config.yaml
n_layer: 10
d_model: 128
n_experts: 256
experts_per_token: 8
d_expert: 32
d_shared_expert: 64
activation: "clamped_swiglu"
moe_layers: [0, 2, 4, 6, 8]
router_score: "softmax"
normalize_top_k: true
routed_scale: 2.5
balance_loss: 0.00884
balance_bias: false
router_logit_norm: 2.0
router_bias: true
shared_expert_gate: true
init_std_router: 0.0079
lr_router: 0.00235
vocab_size: 8192
norm: "rmsnorm"
norm_eps: 1e-06
tie_embeddings: false
optimizer: "muon_variant"
lr: 0.0117
beta1: 0.95
batch_tokens: 65536
seq_len: 1024
train_tokens: 395700000
steps: 6038
dataset: "wikipedia_en"
Below are experts of layer 4 (counted from 0) of a mixture-of-experts language model. Rows are named router (the router's row for the expert), gate (a neuron's input weights, with its number), up (a neuron's input weights, with its number), down (a neuron's output weights, with its number) and show model dimensions 0-127. Each number is 200 + 40 x the weight over its row's rms, rounded and kept within 0 to 999.
Before each expert's rows: a language model's description of what the expert responds to. This comes from a sample of Wikipedia text that the model never trained on.

# expert 57
What it handles: Locative prepositions. Prepositions, mostly in, plus on, at, during, throughout, introducing a time, place or medium, e.g. made in 1991.
router,109,192,196,180,132,138,243,196,164,257,165,177,199,158,161,207,179,184,241,179,178,208,212,131,192,139,183,174,200,117,188,126,208,249,262,194,236,230,124,248,139,143,139,247,238,196,192,252,214,247,195,226,250,204,120,202,256,149,190,227,239,259,229,233,165,146,172,210,232,288,146,150,248,248,134,215,164,253,113,250,245,195,178,233,179,236,171,175,216,179,212,228,179,195,149,176,255,202,134,158,180,163,176,229,165,164,189,171,246,140,232,221,210,220,165,181,264,236,203,201,207,153,195,178,171,199,156,178
gate2,201,246,153,226,215,315,155,223,206,154,165,213,194,299,258,170,150,200,249,210,230,176,222,159,130,220,266,140,83,220,178,132,247,200,191,184,153,164,249,220,219,238,219,271,242,167,177,162,229,152,188,132,202,249,209,234,178,181,189,213,171,220,173,264,196,191,177,214,182,243,257,221,165,210,186,174,204,178,139,154,178,205,171,192,159,162,258,242,275,150,184,176,218,167,162,178,162,176,210,191,158,203,172,173,149,189,150,234,102,230,219,218,147,181,238,115,205,220,243,130,192,237,197,171,187,237,239,224
up2,154,182,179,207,152,158,122,177,191,225,174,232,231,174,241,197,228,285,254,203,182,215,207,189,236,226,267,280,176,198,148,55,143,222,195,197,199,225,137,155,225,208,237,100,176,215,215,177,208,244,107,252,283,257,207,177,173,229,182,161,228,206,197,265,206,124,163,161,208,175,244,195,137,181,207,115,240,220,207,157,201,187,175,250,191,185,206,170,225,268,160,163,180,192,185,241,247,202,160,193,187,267,221,167,170,235,224,235,219,220,254,139,222,202,239,156,207,157,166,191,208,188,149,168,168,217,168,260
down2,172,287,243,172,237,173,218,183,190,194,194,211,286,178,226,253,246,211,214,127,234,211,201,326,210,150,196,225,208,196,198,134,240,230,191,196,235,139,206,141,182,192,237,196,191,204,172,264,172,243,152,234,195,139,207,157,220,196,228,225,259,152,185,148,169,242,203,248,209,297,186,251,118,165,243,200,153,206,250,170,193,147,221,204,185,182,239,256,120,259,211,90,162,214,248,166,201,185,170,154,144,220,209,221,232,207,188,238,154,170,209,163,136,224,219,224,199,183,201,197,183,227,144,245,232,268,123,216
gate3,217,200,205,216,251,204,190,278,177,135,200,237,213,267,202,185,181,248,197,185,172,180,159,161,102,218,217,261,212,249,242,189,222,125,154,229,157,165,267,241,284,186,206,124,245,119,177,192,164,206,237,201,199,192,177,193,154,170,190,257,185,177,271,198,243,194,149,220,203,176,275,166,186,260,118,207,250,115,190,154,205,226,145,234,192,244,188,292,265,203,200,212,116,242,228,160,210,210,242,226,204,158,272,142,213,152,168,173,199,197,144,213,234,230,219,271,267,201,179,177,214,209,189,171,204,207,194,245
up3,205,193,212,291,190,156,178,150,150,109,221,245,185,226,173,213,172,195,233,218,183,204,217,193,236,233,195,253,131,288,95,235,171,246,207,187,169,224,204,146,148,165,200,183,198,199,118,178,258,195,197,195,201,239,234,206,165,202,159,224,244,170,132,194,199,152,231,160,218,211,140,193,111,226,215,264,217,263,242,249,222,216,176,123,283,279,222,213,205,215,176,228,201,210,197,205,131,239,253,204,217,207,229,232,163,171,294,243,229,132,200,222,135,105,184,241,210,150,162,233,179,219,175,169,218,198,208,228
down3,227,157,274,232,215,222,231,175,181,229,205,198,223,216,243,122,155,231,228,167,244,163,103,252,244,246,198,165,220,190,245,231,158,229,252,180,153,223,210,229,228,184,211,195,107,211,244,174,208,164,226,198,227,154,211,191,260,207,234,186,219,272,143,172,186,213,224,217,282,166,200,139,206,198,235,175,192,112,194,157,143,187,219,280,234,209,238,216,244,180,204,175,141,206,233,206,238,158,200,181,223,181,203,283,195,158,186,262,201,228,208,286,154,103,168,176,219,173,264,133,280,128,176,198,153,229,259,226

# expert 50
What it handles: Nouns after determiners. Nouns or word pieces following the, his or their, such as main, east, top, debut, construction, invasion.
router,228,178,227,184,162,114,194,256,221,259,154,160,99,209,185,156,199,177,210,230,131,195,216,116,220,272,122,132,222,246,191,250,147,178,219,225,179,211,192,177,156,166,184,233,263,189,193,227,170,238,207,201,154,241,224,229,194,162,186,222,194,219,185,156,179,134,162,226,135,248,164,251,279,276,206,218,231,177,178,262,269,183,171,210,228,126,164,189,237,171,188,155,153,254,125,149,249,192,183,152,287,212,204,233,231,210,156,145,181,214,237,249,165,269,218,187,228,223,188,200,245,190,236,230,172,153,239,208
gate3,171,185,203,212,189,251,144,203,250,239,231,220,196,256,205,260,189,194,139,206,231,260,176,160,245,307,253,105,234,209,269,179,199,210,221,201,139,228,235,164,175,171,256,123,253,199,236,182,143,235,185,206,223,181,212,153,184,229,91,237,212,138,173,200,215,156,235,216,249,150,293,248,195,190,200,187,154,147,191,198,204,209,246,261,169,192,254,134,192,216,189,225,212,212,177,213,200,179,195,190,212,187,261,314,292,205,172,237,214,252,202,187,213,250,188,225,253,207,219,181,122,183,229,180,164,178,267,187
up3,186,155,191,222,262,224,255,309,205,183,212,187,233,121,184,269,144,231,170,159,196,232,206,132,184,169,254,213,226,115,199,244,158,87,193,195,251,148,173,210,241,215,233,173,133,146,211,239,221,164,213,200,235,147,194,203,213,190,250,169,223,257,208,166,192,152,222,225,215,245,160,195,186,205,255,212,262,196,242,216,255,249,176,162,248,215,262,219,183,154,169,177,229,188,185,183,155,253,195,145,204,248,157,167,185,239,218,268,253,136,124,206,173,173,163,174,179,214,161,148,240,235,175,176,110,162,132,200
down3,218,209,248,201,140,211,143,179,243,263,291,231,203,183,200,200,250,146,247,159,236,204,239,263,146,192,215,232,178,148,222,162,239,129,186,196,204,212,195,240,336,182,155,241,183,235,166,211,179,183,222,176,188,187,164,165,229,171,164,227,229,153,201,158,191,290,129,250,194,205,170,252,133,235,170,204,262,244,241,198,141,184,184,211,217,234,219,183,226,175,240,300,183,230,261,177,181,209,216,180,243,181,179,241,195,169,175,157,119,172,129,166,246,244,185,142,230,173,184,219,231,204,247,178,202,276,134,254
gate4,229,157,222,212,205,273,165,130,202,192,219,117,179,148,264,181,224,230,140,247,208,151,176,137,206,205,255,142,231,270,232,194,178,223,144,236,196,129,256,220,173,197,210,267,137,185,181,197,156,176,142,104,128,226,207,205,215,213,180,242,233,192,217,198,209,243,191,177,188,187,148,212,188,223,172,225,241,184,131,154,178,203,218,281,221,230,235,173,203,240,220,157,142,182,176,250,202,150,185,256,281,240,205,161,209,174,156,152,236,189,270,267,244,191,274,259,268,180,165,185,177,248,189,222,177,221,279,167
up4,268,191,219,181,267,200,270,190,166,250,191,194,231,198,209,222,198,198,279,206,183,285,239,264,212,126,236,227,180,195,205,220,212,180,170,244,292,270,219,267,256,230,238,184,260,176,208,216,189,217,225,213,181,218,194,194,170,152,160,253,208,222,213,250,219,147,224,181,226,129,168,223,142,208,198,178,231,182,208,67,198,114,246,197,231,178,223,212,234,186,240,169,229,214,221,179,152,184,198,186,164,97,217,218,207,164,123,211,154,177,135,190,233,173,150,163,188,175,126,155,162,204,200,252,259,246,176,280
down4,141,239,233,240,155,225,218,168,228,253,167,203,155,144,143,173,240,231,164,264,227,191,153,191,235,205,186,206,195,169,193,202,207,180,180,156,215,232,142,225,235,264,178,199,188,279,110,127,187,168,157,219,235,193,219,229,216,201,209,170,225,195,288,158,228,132,144,199,253,241,240,181,199,174,107,234,218,240,181,220,136,135,187,229,238,205,242,281,180,188,195,191,179,309,158,197,214,161,254,211,234,167,206,159,250,240,162,189,184,190,186,183,173,242,172,160,256,197,134,199,285,171,246,260,268,252,139,187

# expert 41
What it handles: Possessive s and suffixes. Possessive s after Women', Men' or Britain' in sports tables, plus the word of and noun suffixes like -ation, -ity, -ization.
router,142,154,254,158,155,177,234,172,180,235,204,140,164,135,156,159,193,163,251,169,196,221,261,182,235,136,148,185,215,158,143,152,156,238,197,184,203,191,193,251,182,155,128,217,260,197,241,249,233,265,187,227,205,217,118,116,240,136,182,180,241,205,208,214,143,157,132,233,138,240,165,154,260,216,117,130,165,255,185,248,261,165,198,217,185,171,182,150,205,149,235,171,238,191,165,162,192,249,165,157,186,204,193,253,205,168,178,153,250,131,190,220,237,238,123,202,208,248,180,242,240,156,184,189,170,162,194,225
gate2,255,173,132,206,190,193,165,168,210,191,225,225,221,156,241,233,232,233,142,256,245,252,277,172,227,278,206,155,159,292,293,158,179,162,302,232,135,224,179,176,273,142,228,229,197,170,193,180,226,219,186,200,192,227,222,228,223,138,277,261,195,231,180,158,254,175,212,245,234,163,232,209,182,154,201,216,239,234,226,143,152,186,230,214,246,248,208,182,203,264,171,165,202,157,156,220,231,214,205,127,194,231,258,229,125,258,254,207,184,170,210,205,180,132,178,190,238,106,223,218,190,241,241,196,157,206,200,158
up2,143,171,199,179,107,191,158,189,216,239,254,244,228,192,212,256,188,193,218,185,199,163,215,233,207,148,108,297,231,188,218,155,282,163,212,240,225,165,256,147,260,218,145,201,180,246,290,268,190,172,175,200,209,182,188,216,227,305,178,124,228,227,217,219,227,207,206,241,147,243,218,173,122,145,217,187,238,197,211,197,191,253,238,268,188,303,262,150,171,223,206,164,173,116,220,218,160,174,213,189,162,224,158,196,234,152,200,210,149,202,190,224,205,210,205,141,245,241,175,174,187,257,169,206,231,237,219,138
down2,192,202,239,190,201,218,172,136,193,215,211,265,159,243,174,289,160,213,183,218,201,170,228,180,179,156,178,184,218,281,196,221,250,218,174,188,119,154,139,263,174,253,237,199,194,275,248,218,136,99,247,219,190,201,113,191,225,216,206,157,232,235,230,214,185,133,267,191,207,91,124,220,195,116,212,203,233,211,204,225,116,212,180,199,132,218,251,189,184,186,179,197,189,218,171,173,221,233,227,212,192,187,191,195,186,154,135,172,185,122,167,284,220,154,161,167,297,192,203,199,157,146,158,165,215,201,219,208
gate3,161,177,170,270,170,202,127,219,158,182,269,241,238,238,235,184,169,227,225,236,193,191,163,197,178,290,180,131,185,206,256,226,236,234,166,202,212,161,255,248,183,106,168,169,177,227,235,220,234,141,161,138,192,183,222,211,148,248,196,193,192,303,183,167,187,202,161,268,182,204,210,134,91,224,177,169,240,216,211,187,140,215,151,242,281,197,239,222,203,252,133,258,165,176,139,182,130,238,166,294,192,216,209,171,168,169,256,202,242,204,181,210,230,155,234,247,163,204,184,208,216,226,239,201,150,220,250,166
up3,230,251,188,151,219,199,246,233,231,224,198,230,189,195,213,134,270,271,221,212,321,177,179,249,190,195,231,235,148,176,148,229,296,222,216,261,145,235,201,192,169,204,201,152,198,240,135,253,180,241,209,218,169,204,230,191,209,252,173,234,227,177,194,257,188,218,237,143,246,189,234,175,226,185,149,189,194,222,169,189,224,179,173,200,197,237,203,207,169,205,209,255,244,205,220,179,192,105,293,214,91,277,135,239,221,270,243,289,172,210,195,140,188,216,136,161,245,203,252,247,166,189,234,253,249,216,212,184
down3,196,230,157,319,279,150,249,134,152,208,219,221,170,207,176,232,245,213,228,234,149,208,207,206,173,203,195,197,210,192,133,177,196,181,250,206,214,215,127,145,197,155,237,193,200,126,211,219,206,180,206,143,258,182,175,216,261,243,191,229,182,277,200,187,131,284,306,238,165,283,207,243,168,199,222,194,234,182,122,233,190,220,178,216,133,253,188,226,220,211,147,187,202,167,101,147,256,194,165,144,153,230,189,203,208,162,218,187,235,230,227,173,219,131,171,239,194,211,193,167,177,185,280,176,268,232,217,241